python train.py --num_hidden_layers=8 --hidden_size=256 --n_experts=24 --experts_per_token=6 --d_expert=96 --d_shared_expert=0 --hidden_act="squared_relu" --moe_layers=[0, 1, 2, 3, 4, 5, 6, 7] --router_score="softmax" --normalize_top_k=false --routed_scale=1.95 --balance_loss=0.00648 --balance_bias=false --n_groups=4 --groups_per_token=2 --init_std_router=0.0169 --lr_router=0.00144 --num_attention_heads=4 --num_key_value_heads=4 --head_dim=128 --vocab_size=10601 --norm="rmsnorm" --norm_place="pre" --norm_eps=1e-05 --positions="rope" --rope_theta=10000.0 --rope_fraction=1.0 --qk_norm=false --attn_scale=0.0884 --tie_word_embeddings=false --parallel_block=false --init="normal" --init_std_qkv=0.0414 --init_std_o=0.0513 --init_std_up=0.0592 --init_std_down=0.0592 --optimizer="adam_hyperball" --learning_rate=0.00685 --beta1=0.9 --weight_decay=0.0 --lr_head=0.00656 --max_grad_norm=2.0 --warmup_steps=376 --schedule="wsd" --decay_fraction=1.0 --decay_shape="linear" --final_lr_fraction=0.0 --batch_tokens=131072 --max_seq_len=256 --doc_mask=true --train_tokens=810800000 --max_steps=6186 --dataset="wikipedia_en"
Below are experts of layer 3 (counted from 0) of a mixture-of-experts language model. Rows are named router (the router's row for the expert), up (a neuron's input weights, with its number) and show model dimensions 192-255. Each number is 50 + 10 x the weight over its row's rms, rounded and kept within 0 to 99.
Before each expert's rows: a language model's description of what the expert responds to. This comes from a sample of Wikipedia text that the model never trained on.

# expert 9
What it handles: Headings and common nouns. Line breaks, heading markers (==) and table pipes, plus general nouns such as people, album, government, player, and infobox field names like Teams.
router:60 52 43 53 48 52 44 45 31 39 52 59 42 47 66 48 57 37 47 53 63 53 75 62 44 53 48 71 60 50 52 58 48 34 50 60 43 54 49 44 48 49 59 42 55 35 55 56 46 48 48 63 34 49 52 40 48 69 42 51 45 56 50 60
up0:36 54 76 55 54 42 52 59 49 70 38 58 44 59 42 36 50 63 47 54 50 33 52 56 48 62 41 54 52 52 46 41 42 66 59 46 58 57 49 60 51 51 38 61 34 41 64 68 50 63 70 53 32 54 35 56 35 50 38 39 46 49 53 41
up1:67 58 47 62 50 45 50 48 46 62 43 52 71 45 30 47 56 60 35 59 44 60 54 35 47 50 51 50 57 62 55 36 47 43 54 49 40 54 63 35 32 48 46 57 54 40 41 50 44 51 45 52 45 63 45 64 53 48 57 51 73 54 52 57
up2:56 64 41 44 41 59 39 51 60 47 30 56 35 45 54 41 47 47 41 36 43 55 34 54 52 28 40 47 47 45 56 51 35 44 44 41 53 45 58 46 45 44 45 52 54 43 46 56 56 64 51 63 42 49 67 49 48 47 32 61 64 37 52 58
up3:51 42 55 58 63 70 49 52 57 47 50 49 50 43 45 50 33 48 52 54 30 36 44 41 38 45 27 44 60 46 62 37 35 43 48 41 45 46 58 46 39 42 37 21 34 54 38 51 52 44 52 38 41 49 60 55 45 50 55 56 79 47 32 52
up4:80 58 42 67 30 54 48 47 46 54 49 70 50 50 60 45 66 48 48 32 52 36 61 51 54 45 44 56 38 56 41 31 53 45 52 45 64 39 53 41 24 39 62 48 39 45 42 43 43 62 58 67 44 62 56 61 72 50 41 44 59 48 47 53
up5:59 43 37 59 64 62 30 63 45 46 50 35 64 55 49 44 43 63 59 61 65 47 41 53 54 27 48 43 53 47 50 60 46 64 49 53 48 29 60 26 72 50 59 51 29 59 50 42 53 37 52 43 44 53 57 59 69 40 46 48 41 45 42 61
up6:55 50 64 38 41 56 64 54 55 51 35 63 44 60 42 49 46 54 50 43 67 33 64 44 40 50 34 56 32 50 49 40 46 55 35 57 43 51 47 57 47 60 61 60 47 58 46 51 57 48 63 42 51 45 42 39 58 58 50 46 54 58 56 36
up7:39 72 46 51 33 38 49 33 53 41 49 51 48 46 55 44 48 59 41 61 37 28 56 42 65 51 47 43 57 69 66 68 48 53 59 37 34 61 40 72 44 48 36 50 67 53 46 45 30 62 57 45 55 47 47 48 64 44 25 38 65 56 55 62
up8:58 42 58 25 56 31 42 45 60 46 39 60 44 36 54 49 29 78 45 54 34 42 61 38 36 48 55 60 43 44 60 51 46 38 61 28 34 64 33 67 60 45 57 57 57 36 47 57 36 56 69 58 37 49 33 48 55 55 40 61 57 65 50 57
up9:58 30 49 58 46 52 64 52 55 55 39 46 42 59 58 48 58 53 45 70 43 63 59 55 53 55 56 58 43 36 61 52 52 49 64 43 38 61 43 71 48 42 63 40 58 50 47 38 54 47 37 67 44 48 48 45 47 41 47 51 53 54 52 48
up10:47 45 35 37 64 56 19 52 54 51 39 49 56 45 47 45 40 48 54 47 50 38 59 47 49 48 50 56 57 56 51 44 47 40 49 53 29 50 64 48 52 28 41 29 58 50 51 48 44 55 39 37 54 35 45 43 52 52 35 36 65 43 63 62
up11:58 38 36 36 45 37 41 67 45 47 31 51 51 28 38 45 56 74 76 31 62 39 63 52 58 44 07 58 59 58 43 35 44 41 54 52 27 23 67 42 55 44 76 34 55 46 48 62 48 39 54 47 52 43 49 43 44 49 36 44 44 32 57 60
up12:49 49 54 50 55 52 52 60 55 42 43 38 37 52 59 41 60 67 55 60 63 41 42 41 49 49 49 28 42 55 50 49 38 49 61 53 35 43 23 37 56 49 51 36 63 44 51 53 47 51 56 51 56 59 41 45 60 35 43 51 55 76 54 52
up13:56 55 35 53 46 47 56 63 56 70 31 56 60 45 56 55 39 46 46 44 60 48 60 45 55 54 70 46 46 74 55 68 29 53 57 30 35 53 51 43 47 43 53 48 59 59 36 57 57 56 37 62 55 61 53 45 60 46 42 36 51 42 52 78
up14:55 31 62 26 73 52 59 35 59 47 40 66 40 36 53 52 50 50 32 34 46 32 38 48 46 35 35 48 45 49 39 40 36 54 47 46 44 47 64 53 58 48 45 42 44 44 32 50 58 46 59 34 45 42 39 42 55 41 57 43 46 62 44 59
up15:48 66 54 50 46 78 53 47 52 40 67 47 65 38 41 26 57 53 47 60 49 63 56 44 46 41 63 55 36 33 80 54 47 59 32 45 46 66 46 45 58 65 51 45 50 59 37 52 45 39 54 67 58 59 45 65 49 37 59 61 37 37 60 50
up16:38 37 51 60 54 51 59 40 49 43 45 42 54 36 56 60 40 46 47 31 60 50 56 41 52 52 42 54 54 46 53 46 52 34 53 54 49 34 56 47 36 35 46 47 57 45 48 71 53 64 43 45 28 37 42 57 66 53 49 39 61 48 47 62
up17:54 56 43 29 41 58 59 59 52 42 42 51 56 44 46 62 55 52 55 54 75 54 70 52 75 38 47 42 39 44 63 57 50 54 46 44 51 53 47 53 50 66 53 42 66 67 64 41 55 62 65 47 51 59 52 55 53 57 31 52 43 47 62 72
up18:64 70 52 57 48 62 50 61 56 41 61 48 44 52 59 49 39 70 55 49 49 55 45 58 46 34 48 44 66 67 55 65 62 41 44 46 61 50 59 56 68 50 64 43 46 63 56 52 47 54 51 66 47 55 62 73 59 56 61 50 54 41 67 50
up19:61 47 59 55 45 43 61 45 51 59 65 62 50 56 44 37 56 66 43 49 35 68 48 57 64 52 56 41 62 61 57 50 51 60 35 71 68 25 55 39 57 41 35 46 37 43 56 48 45 68 57 65 41 45 45 70 56 47 50 47 70 56 51 55
up20:52 64 32 41 54 45 51 50 54 62 41 56 52 42 60 47 45 42 54 51 43 36 63 59 49 68 35 69 53 42 36 54 30 54 72 46 35 41 50 49 63 46 53 36 41 56 31 30 52 44 42 50 37 55 51 54 55 50 43 49 55 44 53 55
up21:55 53 54 46 38 54 68 46 57 38 44 60 46 48 51 60 48 72 40 40 58 38 48 39 44 40 54 43 61 54 45 41 39 57 54 44 61 54 56 55 56 40 29 29 30 41 43 43 50 41 32 48 67 47 43 55 53 48 47 63 55 46 53 52
up22:53 56 54 51 62 50 60 54 50 47 52 46 44 47 57 60 58 57 36 63 52 60 51 38 45 51 58 48 61 42 36 59 54 63 43 66 44 48 48 73 51 55 61 53 48 45 41 41 45 55 35 32 47 45 43 59 52 49 60 53 59 51 50 64
up23:38 54 61 41 58 47 72 50 79 45 40 38 56 42 34 39 42 52 41 53 52 46 32 44 49 48 52 62 42 53 44 47 50 41 53 61 43 43 47 61 49 59 45 55 48 59 51 37 32 51 56 44 41 51 53 40 72 54 62 44 61 48 69 44
up24:54 47 46 42 55 54 63 40 70 45 41 60 54 54 51 53 45 37 45 43 55 42 44 39 41 62 48 48 31 68 68 50 47 69 66 41 55 47 45 54 45 41 56 60 54 49 32 55 57 57 30 29 64 46 51 55 45 39 46 38 50 66 59 24
up25:36 53 51 22 41 70 50 58 62 36 64 50 57 43 40 44 63 43 38 55 63 34 44 46 61 27 48 46 45 64 50 61 35 66 50 49 56 50 50 59 57 68 56 61 59 53 37 37 50 35 52 48 47 36 47 48 72 44 46 59 54 62 44 40
up26:54 42 58 60 35 46 60 43 59 47 58 48 54 54 58 46 58 44 47 35 42 60 63 52 32 44 28 49 40 40 50 56 80 38 58 47 64 49 44 50 45 44 60 46 52 59 47 41 63 53 37 53 48 53 42 51 59 47 46 60 40 57 33 57
up27:64 56 40 47 52 43 47 49 55 62 39 43 35 68 37 45 61 59 31 50 59 39 50 57 70 46 46 63 26 60 58 53 53 91 34 49 50 63 43 58 54 47 58 65 57 42 63 55 52 65 59 55 57 54 60 58 46 47 66 61 62 51 36 35
up28:59 67 51 39 44 70 57 41 55 55 26 51 55 59 53 54 45 59 57 45 52 48 51 52 54 72 48 55 44 36 45 49 39 70 27 47 24 54 29 58 54 46 50 34 52 61 35 29 74 50 52 47 46 51 60 49 49 51 52 52 52 50 53 58
up29:29 58 33 34 53 67 40 42 31 48 59 53 54 48 41 45 47 55 22 51 84 43 50 45 65 58 73 47 34 45 52 36 62 64 40 68 60 24 29 43 28 57 65 40 51 46 36 61 44 57 50 40 54 62 46 54 44 56 43 52 53 48 39 47
up30:43 67 46 34 46 50 72 50 52 53 49 38 41 50 39 58 55 58 28 58 51 43 51 56 49 27 68 44 40 48 69 62 49 61 35 60 64 37 41 76 36 48 51 44 47 39 53 39 50 51 47 55 29 58 46 61 67 42 56 52 39 49 37 43
up31:47 33 40 56 58 42 51 44 49 58 45 64 53 52 64 55 56 47 47 43 54 63 53 44 47 50 38 51 42 23 50 38 67 55 42 62 46 41 68 68 57 51 60 49 58 51 59 49 33 28 41 49 73 41 59 68 40 64 44 50 53 39 53 45
up32:43 45 31 38 69 75 61 47 55 48 55 35 55 49 55 65 42 39 42 62 67 29 45 50 45 39 48 47 48 46 56 55 36 30 41 44 36 71 53 55 35 57 47 40 58 43 53 57 70 62 35 52 55 49 49 48 46 43 43 44 48 57 36 66
up33:23 62 50 54 52 32 54 58 57 42 36 63 62 46 45 51 39 60 50 43 70 55 52 57 58 54 49 54 45 56 45 68 52 49 46 59 43 26 52 40 62 65 46 47 54 81 45 40 45 48 47 28 33 34 36 34 56 56 44 62 45 53 42 42
up34:44 63 40 49 58 55 49 47 48 62 43 46 34 57 49 74 52 71 63 63 47 40 58 52 54 52 66 50 44 53 54 51 55 63 51 57 51 37 43 42 65 54 62 32 30 51 60 42 51 84 41 42 53 48 36 32 56 37 52 57 29 61 60 59
up35:70 43 58 56 65 50 76 44 42 48 45 57 47 42 53 38 53 34 47 62 48 59 55 28 74 61 55 38 69 55 67 54 49 49 45 37 51 54 66 46 46 43 59 46 57 50 40 61 47 49 54 46 65 45 46 56 36 51 44 58 26 48 55 48
up36:43 73 30 49 50 52 62 57 55 40 44 15 49 50 48 38 45 54 45 44 48 53 64 41 50 57 47 36 51 50 45 51 48 47 48 44 51 54 51 38 40 33 57 52 51 64 26 44 52 50 48 49 34 58 50 52 41 55 49 67 57 62 58 57
up37:53 48 51 53 52 32 36 48 44 47 46 59 55 42 56 49 47 36 51 47 22 42 57 40 52 79 46 43 45 65 38 41 40 28 53 58 47 46 35 46 51 54 58 66 60 56 24 57 43 61 47 50 55 48 64 57 61 53 51 49 38 66 52 61
up38:64 49 42 49 44 40 40 47 45 52 44 58 67 68 61 62 53 48 46 51 64 58 72 19 29 39 59 58 34 50 50 48 37 52 46 55 43 63 41 37 29 33 43 47 28 48 52 53 23 57 62 59 45 56 42 52 26 52 49 35 43 48 60 46
up39:49 32 44 52 42 40 26 44 57 65 49 49 47 49 37 52 66 44 48 53 58 64 46 38 66 43 23 51 49 50 34 35 54 62 34 49 58 49 48 49 65 49 40 51 55 41 41 35 50 44 56 34 53 52 46 36 61 57 32 59 45 66 56 44
up40:67 54 53 32 45 61 47 42 53 46 34 66 40 56 53 56 43 38 21 36 41 32 53 51 57 58 40 48 52 34 43 32 60 40 41 45 48 53 57 49 50 49 47 36 44 46 41 57 47 34 57 56 46 31 49 47 49 52 52 59 62 61 43 69
up41:44 51 35 40 54 36 43 54 51 53 55 65 51 52 32 63 39 48 36 48 48 52 40 62 50 48 64 38 43 40 57 35 60 73 39 39 39 43 56 32 38 44 47 55 60 34 40 53 57 31 45 39 55 44 59 55 51 54 56 60 60 31 51 44
up42:51 40 37 46 55 44 63 45 50 47 47 40 64 41 52 45 45 57 45 30 43 52 77 55 46 43 45 56 46 48 50 53 47 62 60 32 48 58 47 45 63 58 55 63 58 43 53 50 45 48 42 50 48 60 58 40 50 49 46 72 42 42 41 45
up43:30 62 45 49 42 51 51 37 77 47 54 53 56 57 40 50 58 59 47 47 47 62 47 51 56 44 55 61 33 52 52 45 55 66 56 59 30 53 56 52 54 62 43 53 49 47 23 36 46 43 61 30 45 36 51 71 53 29 65 58 51 55 47 51
up44:42 57 43 38 55 54 57 58 62 45 56 64 50 31 57 49 60 57 56 41 48 56 52 48 60 49 18 49 47 65 55 41 49 49 47 41 45 56 51 27 39 38 62 59 54 47 31 51 53 54 55 46 56 52 48 41 52 64 57 64 46 50 60 63
up45:58 30 56 47 42 58 28 49 40 35 53 41 47 55 56 52 42 44 53 43 36 60 50 51 52 46 55 53 45 50 52 50 44 41 58 53 58 49 57 46 48 51 49 42 64 37 55 49 45 37 43 47 60 47 57 61 49 45 35 40 43 38 54 52
up46:30 44 30 37 62 53 36 40 43 41 42 39 63 38 56 52 45 40 43 39 48 47 69 25 62 50 41 52 50 50 54 45 50 51 53 72 49 50 71 52 43 49 55 59 45 49 54 44 52 64 59 43 50 52 36 56 55 56 44 38 36 48 44 67
up47:42 44 45 47 38 68 47 50 50 60 70 32 48 42 37 69 44 58 45 39 46 24 59 53 53 58 43 45 64 59 41 53 61 46 47 55 67 32 58 62 44 40 43 35 56 60 57 50 49 49 44 45 60 26 44 51 65 47 66 44 66 53 57 33